From a checkpoint of a small mixture-of-experts model trained on Wikipedia: 10 layers, a sigmoid router.
Below are experts of layer 6 (counted from 0) of a mixture-of-experts language model. Rows are named gate (a neuron's input weights, with its number), up (a neuron's input weights, with its number) and show model dimensions 0-95. Each number is 128 + 32 x the weight over its row's rms, rounded and kept within 0 to 255.
Before each expert's rows: "mostly gets" lists some tokens that are sent to it at least half of the time. This comes from a sample of Wikipedia text that the model never trained on.

# expert 3
mostly gets: "his ", "== ", "=== ", "not ", "their ", "In"
gate0 [ 84  98 156  76 164 153  79 186 104 109  84  99  99 112 124 152 106 119  80 170 140 161 158 171  84 139 154 149  96 136  82 109 116  70  80 135 168 121 126 158  89 132 133 109 116 156 166 100 122 143 112  93  44 132 143 137 113 153  89 192 146 118 113 136 123 100  69 144 153 174 189 123 113 146 141  78 163 188 198 126 148  98 135 102 154  71 123 139 123 135 142 135 116 155 149  84]
up0 [239  98 115 113 127 105 164 114 108 122 148 111 103 107 134 129 125 105 140  97  82 158 149  57 103 147 136 156 127 107 140 173 107 134 146 129 137 118 141  84 183 158 137 137 137  97  90 179 141 159 118  68 165 181 149 117 120 102  88 104 129 161 131 109 109 100 119  97 120 124 142  96 198  94 159 155 127  81 179  70 141 165 104  62 102 183 106 139  68  86  94 131 136  92  91 130]
gate1 [197 179 170 156 127 104 153 117 153 142 144  63  62 146 140 147 122 165 122 101 121 197 115 135 112 109 156  86 124 183 173 167 141 148 127 111 176 149 149 193 151 112 111 203 105  80 104 172 122 103 131  77 131  96 127 153 104 129 205 174 149 172 107 129 179 173  98  89 121 143 118 116 120 105 134 149 115 162 111 167 122 164 136 126 126 182 121 134 131 129  93 161  85 178 141 127]
up1 [181 150 112 128 135 143 130 130 101 110 148 105 147 131 116 100 122  78  86  99 197 105 134  99 165 116 115 109  78  69 158 102  83 188 110 134 121 186 119  98 120 155  66  80 170 150  83 141 101  85 115 137  95  86 123  82  89  99  97  89 122 112 113  89 144  87 117 110 154 120 128  52 124 119 121 141 210 108 127  84  99 116  96  91 117 119  93 113  69 132 102 162  95 118  70 102]
gate2 [174 121 130 115 119 169 159 115 116 137 105 139 141 117 186 102  80 161 145 138 109  73 168 198 146 111 144 132  64 142 141 128 123 117 118  77 167  99 139  95  96  73 130  66  83 151 122 146 149 173 154  85 124 104 128  80 101  83 101 148  74 129 116 161 159 186 154 137  63 131 155 111 131 127 134 113 192 121  86 115 107 121 120 146 142  77 149  76 172 166 131 116 211 127 126  85]
up2 [130 142 183 108 161 151 105  99  66 125 150 157 131 153 125 126 151 132 173 133 180 125 121 173 167  89 113 111  65 126 106 188 129 105 154  82 175 141  97 123 123 106 115 145  99 160  41 110  81 157 156 140 166 152 169  77 112  61 136 106  87 172 145 139 113 102 135 158 154  96  70 114 146  93 144 114 159 170 145 211 139 139 102 140  93 104 138  75 125 116 132 119 147 105 177 167]
gate3 [108 140 106 159  70  80 110 118 203  86 165  82 142 110  89 155 100  87 118 127 113 144 137 109 144  81  98 163 130 115  99 104 162 140 155  64 122  86 179 102 144 167 106 135 219 108 106 128 182 135 137  99 101 118  99 143  87 102 114  80  59  97 125 108 138  80  57 119 162 152  76 132 138 109 161 104 103 128 133 116 122  85  68 155 131 128 148 118 113  97  86 120 176 117 143 146]
up3 [ 85 163 129 146 123 110 132 131 157 136 160 132  80 107 102 162 130 118 113 122 133 146 120 162 146 122 134 137 125 159 175 113 175  81 119 113 139 119 109  74 164 197 186 137 151 170 167 130 101 127 122 173 117 151  58 205  87 202 121 162 122 147 136  76 112 121 103 114 106 160 153 161 195 127 169 132  63 135 108 109 120 158 140  99 169 150 184 184 108 141 171 136 166 193 117 152]
gate4 [151 130  50 117 149 155  90  94  97 113 141  71 144 172 133 175 184 145 103 118 124  62 181 161 169 176 112 116  94  49 123 152 136 116  92 103 140  93 120 134  99  92 121 132 176 169 142 175 119  87 102  87 107 120 164 129 173 128 125 127 156  94 164 140 150 108 124 135 139 136 165 129 129 233 118  86 129 112 119 150 104 145 182  88 106 190 105 119  85 108 145 130 142 124 109 103]
up4 [143 104 158 123 169 147 133  85 104  97 155 177 140 176 203 137  87 117 148 177 111 103 170  88 106 122  94 171 136 159 136 127 124 106 161 111 118  44 157 140 146 132 145  87 131 139  49 129 176 113  92 134 106 124 142  87 124 175 120 120 105 129 159  99 135 116  93 160 128 122  62 118 164 165  99 104 132 147  85  99 135 139 127 131  54  81 108 122 158  87 167 129  49 146  76 158]
gate5 [ 75 147 132 178  90 111 131 157 188 166 152 145 133  98  98  98  77 205 179 145  91 115 128 135  97 122 109 178 173  98 180 132 138 114 123  70 132 147 182 179 175  84 149 148 134  84 167 127 119 109 170 126 160 175  83 108  71 122  91 161  88 109 133 116 114 130 135 155  90 121 126 131 135 171 107  96  73 126  90 147 137  96 117  99 153 138 191 165 145 143 168 152 114 125 186 122]
up5 [115 167 118 117 119 171 102  91  92 194  79 113 152  99 119 132 131 145 109 132 169 126 117 116 137 154 104  83  94 127 121 160 168 117 144 145  53 139  64 119 136 146  86 136 127 144 104 133 158 132 113   7 142 133 162 133 131  54 113  69  90 138 116 163  97 165  91 101 133 112 109 154 119 111 138  96 132 100 161 150  84 107 105  94 132 149  99 161 109  57 127  95 187 148 178  95]
gate6 [136 128 115 104  87  88 103 108 156 102 124 138 139 171 181 106 152 169 146  48 116 108 146 148 173 133 106 132 112 123  54 209  96 118 119 164 122 165 130  77 129 160 143 152 145 139 105 101 138 142 139  66 126 153 133  81  94  99  91 194 106 172 152  98 137 100 130  93 157 169 106 129  91 130 153 102 123 188 114  80  61 102  93 139 128 177 170 150  75 158 113  99 135 174 142 112]
up6 [100 194 135 162 155  79 169 101 138 191 119 150 103 135 146 120  76 121 154 211 128 138 170  91  67 110 134 130 120 199 117  59  71  84 197  99 169 170 166 100 141 153 125  64 125 131  96 138 139 150 139  69 131 101 143 143 134 169 123 107 115 154 121 131 126 109 134 124  89 124 159 108 193 118 130 109 126 163 110 150  98 144 129  71 147 162 142 164  96 148 145 142 113 163  94 144]
gate7 [135  87 120  93 130 159  82 141 125 154 186 171 144 177 122 122 150 156 156 174 119 118 127 120 148  97 171 127 108 114 148  86 143 122  94 119 152 185  58 122 124 209 122 163 176 102 132  86 153 186 111  73  72  95 162 105 137 195  96 161  71 134 174 121 191 132 147 141 125 158 145 121 154 147 134  91 131 123  81 159 154 172 121  92 119  81  91 109 124 174 100  82 114 118 133 128]
up7 [194 105 109 104 142 105 144 181 137 166 114  67 157 145 115 136 211 145 142  85 149 136 144 136 160 110  57 120 118  96 118  70  87 103  89 179 130  92 127 134 116 114 158 161 138 150 112 103  56 111 139 129 130  70 129 104 126 195 133 129 115  87 175 110 142 160 131 152 157 106 167 177 145  76 109 186 112 116 120 104 123 154 159 168  81 136  71 115 119 140 137 145 135 123 138  49]
gate8 [119 127 154 149 110  89  95 112 121  84 183 187  85 115  82 154 123 134  95 152  99  90 174 130 178 119  85 129 119  95 108 160 113 129 142 159 130 158  97 114 164 121 222 140 140 135 165 153 131 190 139 152  97 129 124 137 123  99  80 135 144 111 127  97  66 125  94 109  98 157 162 173 124 106 175 140  75 120 135 169 147  78 167  76 100  89 197 154 146 115 134 197 120 162  91 149]
up8 [136  75  96 138 162 127 137 129 147  56 134 109 128 155  80  74 161 186 130 128  71 108 157 159 126  88 175 112 129 115  77 164  68 137 107 122 109  75 172 146 133 114  78 114  64  85  86 126 140 206  97 146 122 135 101 128 144 104  71 161 123 125 133 105 116 170  89 129 151 113  96  94 101 159  78 109  93  75 114 110 154 163 118  70  97 160 134 136 101 143 176 162 122 100 149 146]
gate9 [148 165 117 119 153 137  92 186 144 106 107  83 109 104 155 147 146 103 118  91 174 144  69 118 136 177 212  79 132 158 111 130 120 137 136 131  33 116 145  88 161 180 175 147 143 136 122  99 131 143 187 164 120 139  71 101 154 160 143 176 144 132 125 138 149  96 147 196 184 117  76 131  63 102 104  66 165 168 129 140 108 128 139  99  92 149 155 124 119 119 112 107 116  99 103 144]
up9 [124 104 175  92  98 110 140 170 184 124 131 118 100 112 168 101 120 159 172 169 120  80 133 193  95 114 155 121  83 168 143  77 151 145 169 171 138 113 168 127 128 177 155 165 135 143 124 112 141 144  91 147 151 109 197 147 199 118 130 141  80 118 113 140 163 147  96 119  98 120 137 156 112 144 137 115  68 122 162 103 128 133  47 163 138 143 134 122 152 106 203 107  82 177 178  65]
gate10 [137 134 121 129  89 132 148  88 134 134 104  98 111 116 146 101 121 137 149 151  84 136 106 109 167  60 192 110 116  57 117 133 141 166 122 143 183  95 168 158 118 174 134 131 132 149 163 131 106  75  59 109 109 164  89 151 165  97 140 140 126  76  76 152  77 165 125 139 110 123 191 134 124  90  96 107 122 117 182 113  81 135  70 142 147  96 158  83  36 148 100 129 149 100 126  74]
up10 [160  99  98 137 173  91 156 196 126 167  76 162 107 200 143  52 121 153  79 133 110  60 152 173  99 155 184  84 159 124 115 166  96 165 135 102 110 148 122 130 114  93  79 144 118 138 146 119  92 145 139 141 122  86 136 167 133  84 100 134 140 128 163 112 139 135 126  96 122  74 110  98 152 102 135  87 136 117 157 102  82  64 112 165 163 103 188 141  97  80 170  95 127  97 116 154]
gate11 [161 153 110 104  87 139 102 127 197  99 176 149 142  84  75 168  95 149 118 105 118 126 146 136 150 170  97 136 130  91 191 122 151 120 106 146 116 115  71 105 120 134 163 110 167  75 114  81 109 131 115  96 109 168 203 106 112 138  89  84 155 201 143  68 110 211  78 152 144 140 130 104 104 122 131 131 144 133 143 134 113  79 111 177 172 121 121 171 122 115 175  95 174 180 132 138]
up11 [160  80  97 111  96 156 147 114 144  99 174  95 129  62 108  69 190 145 158 145  80  77  94 212 172 116  99  88 147 137 129 144 127 153  92  97  98 154 132 118  60 154 139  46 139 163 102 100 140 136 128  65 120 117 130 121 150 118 137  76 143 175 146  68 130 126 126 121 137  99 151 133 152 143 117 159 124 167 148 136 153 107 128 180 155 112 125 173 148  92 191  89 122  84 139 133]
gate12 [108  97 123 149 147 171  92 121 129 103 168 209  94 108 132 133 181  95 209 160 145 146  80 114 137 179  80 168 194 160  80 138 169 129 128 179  96 163 136 189 171 153 160 105 138 115 132 142 144 153 164 104  65  87 113 172  63 117 123  76 112 146 112 146 106 138 156  84 148 146 118 113 149 171 122 130 137 151 136 130 155 157 145 168 111 194 120 143 102 116  81 150 126 102 132 135]
up12 [127 169  71  97 121 104 118  97 187  99 102  98  92 123 114 170 114  97 120  90 144 120  98 100  94 108 179 176 126  41 161 140 138 119  97 150 132 158 103 158 113 144  91  80 160 138 159 142 132 135 152 125  65  98 109 152 121 165 147 108 167  60 124 117 143  91 122 155 166 157 138 109 134 151 138 123  47  73 156 108  94  73 141  94 111 176 168 146  83 101 100  98 128 175  78 105]
gate13 [138 144 113 123 119 131 134 116  84 152  93 107 138 157 114 166 101 143 126 102 159 167  87 128 135  51 129  67  94 145  90  77 134 232 120 125 140 148 107  83  82 155 103 102 160 159 128 144 149 155 101 107  95 104 137  79 118  94 129 117 158 142 105 144 110  75 121 102 160  46 151 122 152 172  95 137 129  82 140  80 132 172 194 115 122 140 123  90 160 147 115  53  86 154 123  91]
up13 [119 148 108  90  65 176 130 141  93 156 147 113 146 109  94 151 157 131 120 103 116 186 150 160  67 102 152 123 144  97 134 139 138 119 139 142 158 153  71 151  89 168 158 175 122 133 152 106 141  96 115 108 138 153 197 131 164 103 146 121 122 187  54 132 154 167 149 116 130 115 170  66 162  81 110 152 136 108 121 123  67  89  98  70 118  92  92  37 183 133 157 111 161 115 121 103]
gate14 [136 160 113 155 149 122 140 112 180 102  97  65 152  97 114 173 164 144  58 106 135 145 133 162 143 125 134 158 124 152 153  94 115 180 104 181 112 122 135 142  80 117 152 129 186 129  57  76 110 103 115  70 147  94 118 145 161 166 179 161 179 173 101 103 155 120 143 143  91  99  97 128  87 142 116  95  72 153 157  98 130 133 138 129 109  99 123 153 177  96  59  99 201 130 115 176]
up14 [159 124 126 156 120 149 111 185 113  77 137 172 106 122 127 156 154  85 164 102 178 164 115 111 120  73 144 155 120 145 105 104  71 196 105  67 115 105 110 104 132 132 108 117 125 135 110 152 167 157 196 138 133 159 135 146 132 161  79 177 155 107 153  98 133 168 107 135 149 135  90 116 161 180 149  85 118 178 153 183  96 109 101 104 216 120 198  96  81 113 165 126 174 153 136 146]
gate15 [ 47 172 137 116  86 128 111 140 104 158 110 114 104 117 183 128 169 174 102  99  93 172 116  91 108 101  93  83 135  82 138 129 180 123 113 141 163  97 176 112  67 159 164 136  93 155  90  95 114 160 129 118 109 131 122 127  95 203  60 141 106  88 113  72 116 105 113 116  60  57 138 138 107 162 126 164 135 108 136 173 119 108 163 126 182 134 118 165  72 131 138 143 151 150 103 152]
up15 [ 61  47 103  89 140 168 119 121 104  72 178 167  62 159  83 157 117 108 130 145 124 165 119 122 180 149 126 133 122 107 107 143 216 109 103 174 144 128  96  98  78 188 126 152 114  98 127 116 119 132 110 107 159 183 122  99 113 136  84 170 129 155 166 128  95 158 135 114 100 155  85  90 139 126 180 115 157  70 111 132 142 153 125 111 120  53 105 144 111  95 121 129  74 101 152 114]
gate16 [146 146 121 161 118 142 105 115 146 151 167 102 136 151 156  89  84  74  94 178 150 124 159 116 127 146 174 159 142 169 117 158 118 115 130 166 119 133  72 168 174  89 131 121  90 178 117 129 144 157  97 142 154 104 122  99 110 128 138 108  70 125  85 124  96 208 195 121 127 116 102 164 202 156 147 144 112  41 111 124 143 134 111 174 130 143 156 113 195 149 170 107  50  95  96 119]
up16 [169 136 163 113 208 160 181 129  84  86  80 127 121 134 158 156  93  88 175 155 151 113 157 130 144 147 178 204 119 135 150 146  89 204 131 102 121 131 141 146 116 149 135 151 142 145 118  65 118 112 107  96 140 151 120 149 157 119 130 111 126 151 183 143 184 179 171 114 124  93 154 191 101 172 120 136 177 130 103 129 143 132  89 175  55  97  76 161 108 151  96 134 101 146 118 153]
gate17 [113 111  79 161 204  76 163 175 162 111 152 102  60 121 114 114 131 134 114  78 167 131 149 117 108 125 154 116 127 158  99 139 152 158 126  74 106 190 154 175 116  97 142 125 177 174 153 108 189 103  63 115 173 149 134 101 157 171 141 133 104 181 101 115 153 144 164 157  85 136 158 140 144 174  70 126 147 140 132 143 159 122  95 117 135  92 142 105 187 151  86  68  83 126 101 150]
up17 [114 110 133 106 174  91 141  93 131 180 132  70 134 160  84 126 130 130 122 102 123 146 150  97 153 135 150 124  73  61 171 145 114 139 135 105 157 125 159 145 135 185 117 180  80  84 120 162  52  68  81 138 128  39 116 111 115 130  85  42 129  99 115 101  72 144 127 149  66 146 108 134 123 121 118 171 161  99 115  89 125 127 103 127 169 170  89 151 131 130 143  94 146 112 168 109]
gate18 [124 184  85 181  77 135 147  96 134 151 107 140 150 116 184 187  66 126 118 104 152 125 113  90 114  84 121 146 108 146 163 111 135 103 111 140 108 160 173 136 232 135 103 102 124 156 200 136 135 161 108 116 133 132  88 169 102 139 117 127  85 133 173 129 126 141 170 170  98 109 174 131 115 149 155 200 141  80 106 160 162 119 110 153 107  35 150 110 135 150 130  89 117  97 152 146]
up18 [150  76 173 146  93 153 153 113 128 116 134 111 107 106  59  72 121 157 139 123  69 138 112 112 116 177 157 111  84 108  95 109 120  92 121 119 139 127 107 125 187 195 190 118 119 100 103 115 127 121 167 133  75 160 116  98 120 142  53 162 120  82 109  84 143 181 113 135  81  62 135 127 128 142  78 131 145 171 140 174  96  95 130 145 130  78 145 118 172 130 134 125 187  69  70 132]
gate19 [124 171 102  79 139 129 166 119 144 111 123 128  95 151 152 121 156 116 135 166 174 106 128 192  99 147  86 145 185 127 109 179 100 141 163 122  62 111  69  93 131 107 172 135 122 182 142 135 157 144 154 113 134  59 125 158 161  89 123 118 142  85  39 107 161 139  61 143 143 170 154 106 118 174 151 155 118 120  57 117 121 207 123 106 151 149  97 152 164 149 134 132 137  89  89 143]
up19 [138 192 129  67  80 171  80 102 171 118  99 170 124 162 204 160 142 125 188 104 118  61  94 130 146 143  85  97  75 181 122 105 135 137 141 131 174 125 132 143 108 141 160 114 169 153  82 123 201 160 154 152 109  94 114 131 203  80 153 114 124 101 144 101 128 116 119 135 126 116 110  82 136  81 182 129  79 173 129 133 151 112  92  91 133 124 152 105  99 145 114 122  89  99  89 128]
gate20 [153 105  66 138 159 152 153 141  73 111  86  93 131 123 124 114 128 108 133 125 175 135 117 124  69  78 181 171 100 162 122 128 119 149 120  51 131  70 106 137  81 106 108 111 131 166 108  99 181  72  91 132  73 151 170 112 115 103  92 113 116 154 150 100 176 108 108 189  90 126  72 100 127 147 145 123 131 132 174 103 151 186  62 121 151 130 167 175 101 151  83  85  98 100 135 143]
up20 [138 148 107 203 106 109 160  92 115 177 132 109  90 146  32 141 166 128 120  89 141 125 112 164 105 160 130 123 172 200 137 161  94 159 109 108 139 161  78 156 111  87 141 181 130 147 143  88 203 151 128 173 102 124 176  87  93 141 134 153 178 120 122 133 122  77  74 159  72 157  96 138 151 110 143 165 117 170  72 144 119 120 109 102 118 100 134 138 184 116 141 122 133 127 180 123]
gate21 [168 126 151 119 108 151 124 108 167 173  81 167 143 113 156 159 121 110 142 107 146 150 106 106 118 113 100 163 126 149  66 116 108 111 204  84  42 166 117 176 179  77 132 156 151 105  86 104  68 175 127 144 172  94 158 134 142  71 165 107  88 101  87 140  72 181 139  89 141  87 157 107 108 107 139  72 175 107 126 168 165 114 125 166 124 117 120 137 139  90 116 129 112  75 138 130]
up21 [142 110 154 128 139 185 152 118  87 158 163 131 116  80 124 126 102 119 124 154 185  96 118 166 105 158 141 123 169 233 107 156 151  90  69 103 142  81 120 147  76 126 150 205 181 130 162 127 181  86 155 122 114 114 108  91 107 136 118 161 133 121 139 137 167  66  83 129 172 175 156  93 131 136 166 123 173 128 110 119 155 191 140 141 139 159 115  62 122 145 131 122 114 116  96 181]
gate22 [164 178 116 113 101 150  86  82 134  92 117 133 159  96  92 195 118 140 147 150 181 129  57 119 179  72 114  89 176 154 120  99 120  70 148 138 133  98  93 119 102  71  93 137  97 157 161 140 165 167  86 165  70 137  94 127 157 108 134 123  91 145 147  73 124  81  99 110 116  81 111 143 152 132 152 103  98 119 125 149 141 194 101 149 159  96 115 154 153 109 113 113  44 122 101  95]
up22 [145 161  84 116 143 143 105 129 114 151 138 173 136 123 144 135  69 110 168 147 150 129  89 164 153 112 120 113 189 127 168 162  34 118  93 136 129 137 160  45 147 129 150 150  79  99 107 165  96 154 135 135 138 111 127 132  89 105  92 133 116 133  93 174  76 123  78 148 132 106 106  89 106  63  89 137 126 159 113 103 105  84 156 129 143 139  87  71  51 104  98 158  67  72 146 127]
gate23 [155 153 176 194 129 106 186 110  53 192 100 150 132 116 158 145 123 122 116 135  78 157 142 111 133 166 123 203  97 160 110 124 117 193 126 122 112 137  89 124 137 150 128 131 159 159  56 136 157 172 171  96 101 126 124 126 147 156  82 121 153 139 144 109  97  96  90 106 145  93  83 158 156  54 164 123 121 157 104 135 110 145 101 147  62 106 195 105 132 159 107 180 155  96 151 112]
up23 [111 129 155 135 143 136 136 117 121  49  92 149 167 158 139 118  66 149 102 110  61 154 111 152 105 131  83 140  97  97 138  76 126 128 121 131 137 150  74 180 168  87 142 139  99 149 112 158 121 140 189 135 154  71 118 170 131 145 180 133  99 136 159 139  92  84 113 159  99 113 130  83 104 197 125 105 176 144 138 164 147 170  99 160 135 145  62 170  80  94 163  79 117  79  93  85]
gate24 [128  35 125 122  80  99 155 144  78 149 122 129 129  58  99 156 126 127 106 117 110 134 106 144  97 169 132 146  95 126 148  88 110  92 106 114 151 136 164 157 122 129 118 139 129 144 137 173 120 180 155 111  91 160 152 116  85  96 108  94  96 131 162  62 101 108  77 167 117  84  83 252 137 106 148 139 100 178 119 148 158 116 148 134 136 141 127 152 157 153 132 197  75 167 108 124]
up24 [155 170 181 115 135 140 115  93 125  72 183 130 140  88 144 128 177 121 142 155 123 107 171  63 156 147 173 127 143 106 126 161  78 144 204 176 106 127 128 143 161 141 180 129 108 183 198 128  87  97 122 148 159 125  54 154 130 124 140 101 132 116  96  80 132 140 122  99 119 147 166 153  92 165  83  71 123  98 133 120 147 144 206  97 112 146 114 125 115 170 164 156 118 178 159  96]
gate25 [137 143 139 132 167 186 215 120 138 113 156  98  28 196 116 150 112 132 101 152 153 169 181  88 110 131 157 123 123 133  88 134 117 167 154 143 164 152 144  64  57 106 129 130 130  79 156 113 118 104 123 147 149 117 156 119  88 156 128 179  80 122 118 111 149 142  66 124 124 180 104 105 178 110 151  59 146 146 130 113 147 170 150 106  58 146 137 134 142 135 166 102 113  99 118 135]
up25 [ 92 138 141 160 123 129 175 120  84 156 141 118 153  68 122 188  84 108 137 175 121 178 101 130 131 124 162 149 128 138 163 118 180 155 110  93  66 123 103 118 137 164 127 125 161  97 147 184 165 140  76  90 109 108 175 213  96 147 162 100  96 158 101 175 100  98 159  86 150  87  98 144 220 159 159 128 157 177 134 122 102 148 142 184 102 132 150 103 106 136 133  93  98 138 135 148]
gate26 [121 117 163  91 114 113 119 163  77 151 107 106 114 125 162  74 104 105 163 137 100 109 116 120 176 131 144 182  90 146 156 109 145  97 119 109 134 116 166 204 159  50 142 147  98  71  66 118  85 102 119 155  85 149  94  85 140 124 171 113 128 106 148 112 109  67  99 136 129 155 176 122 113 115 120 158  95 147 118 176 100  92  72 121 165 166  54 123 122 165 133 130 126  92 109 210]
up26 [134 113 110  98  67 102 105 160 124 168 120 111 146 155 134 115 133 157 140 113 128 189 100 106 121 126 112 157 130 123 103 118 198 130 115 161 146 136 157 116  89 168 143 162 139 167 160 169 175 226 126  84  89 148  83 147 122 116 156 174  97  68 130 105  84 170 115 135 120  65  84 104 134 107  60  89 124 126 172 144 169 146 171 160 171 125 117 134 157 142 156  95  64 176 154 156]
gate27 [141 155 118  96  72  93 156  72 118 192 164  62 154  90 184  96 172 186 114 105 125 110  66 117 102 120  75 124 147 173 138 129 141 191 103  94 120 132 154 190 115 135 125 151 140  58 103 139  98 127 153 165 113 120 164  60 112 106 128 103 141 133 136 121  78  52 136 178 118 148 125 134 105  75 119 150 106 134 144 138 160 127 142 151 121 130  71 157 175 114  93 104 106 105 109 130]
up27 [163  33 132 120 127 141 146 145  90 104 123 115 120 112 161 216 113  61 138 162  65 109 141 101 136 154  69 154 181 106 130  55 133 140 128 158 134 149 113 175 122 175  85 128 167 168 121 118 129 153 141 134 115 123 154 163 118 146 134 187  92 105 109 132 123 128 116 126 153 214 131 133 117 136 177 143 160 172 105 123 138 162 136  85 115 139  64  74  82 134 113 171 139 156 111 144]
gate28 [ 77 133 128 192 156 173 108  97 167 103 110 132 113  68 151 135 122 166 119 152 140 128 190 112  95  96  90 184  94  87  50 111  88 117 193 135 126 114  71 156  59 181 168 153 148 117 124 113 151 115 189 142 154  90 100  90 140 136 114 149 133 135 109 133 115 131 148 125 127 143 114 125 101 132 106  74  82 120 149 151  91 102 145 104 146 107 163 123 158 148 125 124 117  22  96 125]
up28 [148 113  86 110 142 118  87  84 111 133 110 142  99 146 168  91 171  84 123 111 155 156 115 129 144 165 172 145 145 147 134  92 119 125  76 114 160 124 113 109 125 154 177 102 120  96 122 131  86  88 175 200 183 111 188 106 149 166 133  98 161 114 103 131 112  61 155 150 167 136 138 137  57 167 170 153 159 132 107 161 124 144  93 108 121 137  81 150 191 104 106 122  72 152  39 177]
gate29 [168 147 111 142 143 127  91 111 184 187  93 110 147 165 146 107  88 145  93 158 139 120 114  79 122 131 138 105 141 163  92 102 114 124 101 115 100 164 203 132 160 156 101  86  80 136 156  47 115 106 151 152 145 119 161  68 103 124 152 149  98 101 138  67 111 107 116 163  99 135 104  87 116  86 135  91 180 151  99  93 153 120 110  84 146  94  86  92 168 136 147  85 126 216 167  87]
up29 [ 94 140 188  81 112 106  82 143 187 121 130 153 157  79 155 111 134 148 142 144  93 200  90 150 106 115 113 104 104 117 121 138 145 225 127 125 109 141 157  89 120 136 147 124 171 133 131 119 127 122 146  77 108 158 112  77 117 125 183  81 175  96 105  83 136 117 100 113 138 135  99 103 136  80 106 127 125 151 143 143 178 123 144  88 121 161 156 136  82 178  91  37  56 117  90 157]
gate30 [157 205 187 133 156 150 115  87 128  93 176  49 169 135 101 102 165  59 142 174 149 133 108 114 149 124 128  91 148  87 148 113 145 100 137  99 118 165  66 115 123  95  69 114 154 165  89 146 118 128 127 121 121 120 131 120  96 103 131 123 123 128 121 145 156 142 158 134 103 113 102  88 109 170 109  83 154  83 104 108  70 131 109  99  76  34  88 104 126  69 101 160 167 128 107 156]
up30 [147 106 127 164  97 134  87 108 113 103  84 165  79  95 125 123 208 140 162 115 142 130 149  83  80  98 114  94 156 101 112 107 104 103 117  72 111 157 141 172 123 143 144 125  89 143  90 147 178 127 188 100 120 128 142 104 189 100 115 146  18 165 132 151  85 124  89  80 137 124 159 118  79  94 156 131 113 130 140 163 116  43 128 136 131 141  71 141  86 113 134  84  99 124 100 114]
gate31 [ 98 136 132 148 117 106 180 175 100 137  70  71 144 140 109 143 125 172 134 131 149 124 163 136 147 131 119 136 153 113  39 144  84 100 167 118 195 167  83 141 111  71  87 141 172 102 121 130 146  71  73  90 120 172 129  71  92 144 174  99 155 131 137 136  65 142 123  70 127 137 151  67 125  89  94 123  84 130 174 147 167 116 121 105 126  80 143 143 139 169  91  97 112 159 137 160]
up31 [103 114 155 123 148 112 152 133 110 116 138 126 131 134 108 137 120 104 101  38 184 119 108  91 155 136 170 144 146 142  99 108 100 113 168 167 120 116 121 150 196 109 101 146 162 102 132  84  41 172 155  93 120  74 144 111 138 134  33 108 151 183 141 128 145 108  66 145  85 105  73 148 169 134  67 114 160  88 137  87  97  83 140 127 136 120 155 126 148 172 107 106 167 169  96 134]
gate32 [159 111 151 101 117 189 135 136 142 204 155 126 155  90  97 115 171 123 183 128 135 125 160  99  92  39 134 138 211 172 153 132  94 109 189  97 139  87 146  96  83 157 114 126 135 100 157 165  85 126 121  79 114  87 131 151 124 128 157 119 139 179  82 120 110 136 109 151 107 139 113 133 127 130 144 108 124 127  74  57 103 138 158 129 165 162 120  70  91 107 149  97  51 146 145 129]
up32 [137 164 104 167 184 123 124  92 170  83  57 139 109 110 191 101 121 115 188 156 171 100 174 131 154 151  91 130 151 143 115 186 139 124 108 178 131 167 140 199 140 143 160 123 124 118 182 153 146 168 157 168 150 122 172 153  94 122 132 148 133 174 104 163 142 103 169 138 110 114  73 164 141 103 155  81 104 141 135  95 129 183 181 154 139  72  98 115 102  91 119  96 166 160 173 147]
gate33 [137  94  58  95 153 107 121 130 147 117 155 116  72  63 173 143 176 146 127  91 158  79 143 101  37 166  57 122 124 123 171 115 116 123  58 129 104 131 163  83 164 113 129 142 178 140 173 134 121 169 121 104  70 140 108 103 137 181 117 181 125 169 108 112 154 105 114 116 124 107 154 141 136 150 133  99 109 116 124 114 126  69 176 128 166 183 130 109 104 191 128 141 103 166 116  96]
up33 [112 115  77 170 141  87 158 134 111  93  78 146 129 117  82 146 125 123 177 154 102 132 170 153 162 114 146 145  43 106  78 166 107 136 117  84 151 122 148  96  49 134 128 181 101 114 160 102  72 134 146  88 108 146  64 119 107  73 101 102 137 165 108  97 163 178 159 164 133 111 178 134  78 114 138 172 119 115  98 139 114 108  91 100 116  98 157  89  86 123 173 188 136 148 113 104]
gate34 [107 173 139 142 128 155 158 130 179 122 149 143 133 140 141  83  90 135  72 116 162 100 124 118 147  96 111 124 121 175 169  88 134 117 119 139 118 112 171 171 201 106 155 107  78  99 107 110 142 110 179 161 171  98 120  98 146 161 142 170 166 204 191 120 161  79 139 188 196  83 131 178  96 100 153 135 132  93 130 144 123 126 161 126 174 122 119 149 186  95 149 103 198  99  96 133]
up34 [162 101  98  76 119 137 120 147  92  77 132 171  96 143 120 130 129 149 118 153  68 150 143 105 142 146 133  73 115 195 127 119  94  97 113  74 128 184 129 137  81 136  82  89 160 171  87 112  93 141 141 128 134 125  93 113  91  98 143 105 102 109 113 189 129 140 143  85 137 176  93 132 133 129 107 137 136 187  71 100 125 192 126 169 195 174 171 123 106 107  40  88 121 102 154 103]
gate35 [160 165  76  84 161 115 134 113 143 166  38 132  98 130  98 147  53 109 142  78 170 124 122 126 100 175  97  91 125 134 174 118 146  82 125  78  89 131  57 175 108  97 168 125 128 142 125 142 108  95 132 104 153 155 156 133 175 208 161 157 122 102  83 115 119 117 131 117 119 137 171 163 154 172 155 115  63 131 113 106 119 159 108 135 147 168 108 161 123  78 163 104 104 132 104  82]
up35 [ 90 194 163  77 101 117 162 144 170 126 194 131 167 130 114 138 129 146 141  83 166 122 134  77 110  98 109 146 117 127 172 170  97 110 113  97  94 128 131  78  29 112 154  91 145 114 162 149  78 105  96  78  78  67 141 121 142 108 177 143 161 171 110 121 145  96  69 144 130 127 111 147 180 132 135  68 138  99 165 120 141  88 162 125 100 158 150 155 146  98 125 128  76 122 105  88]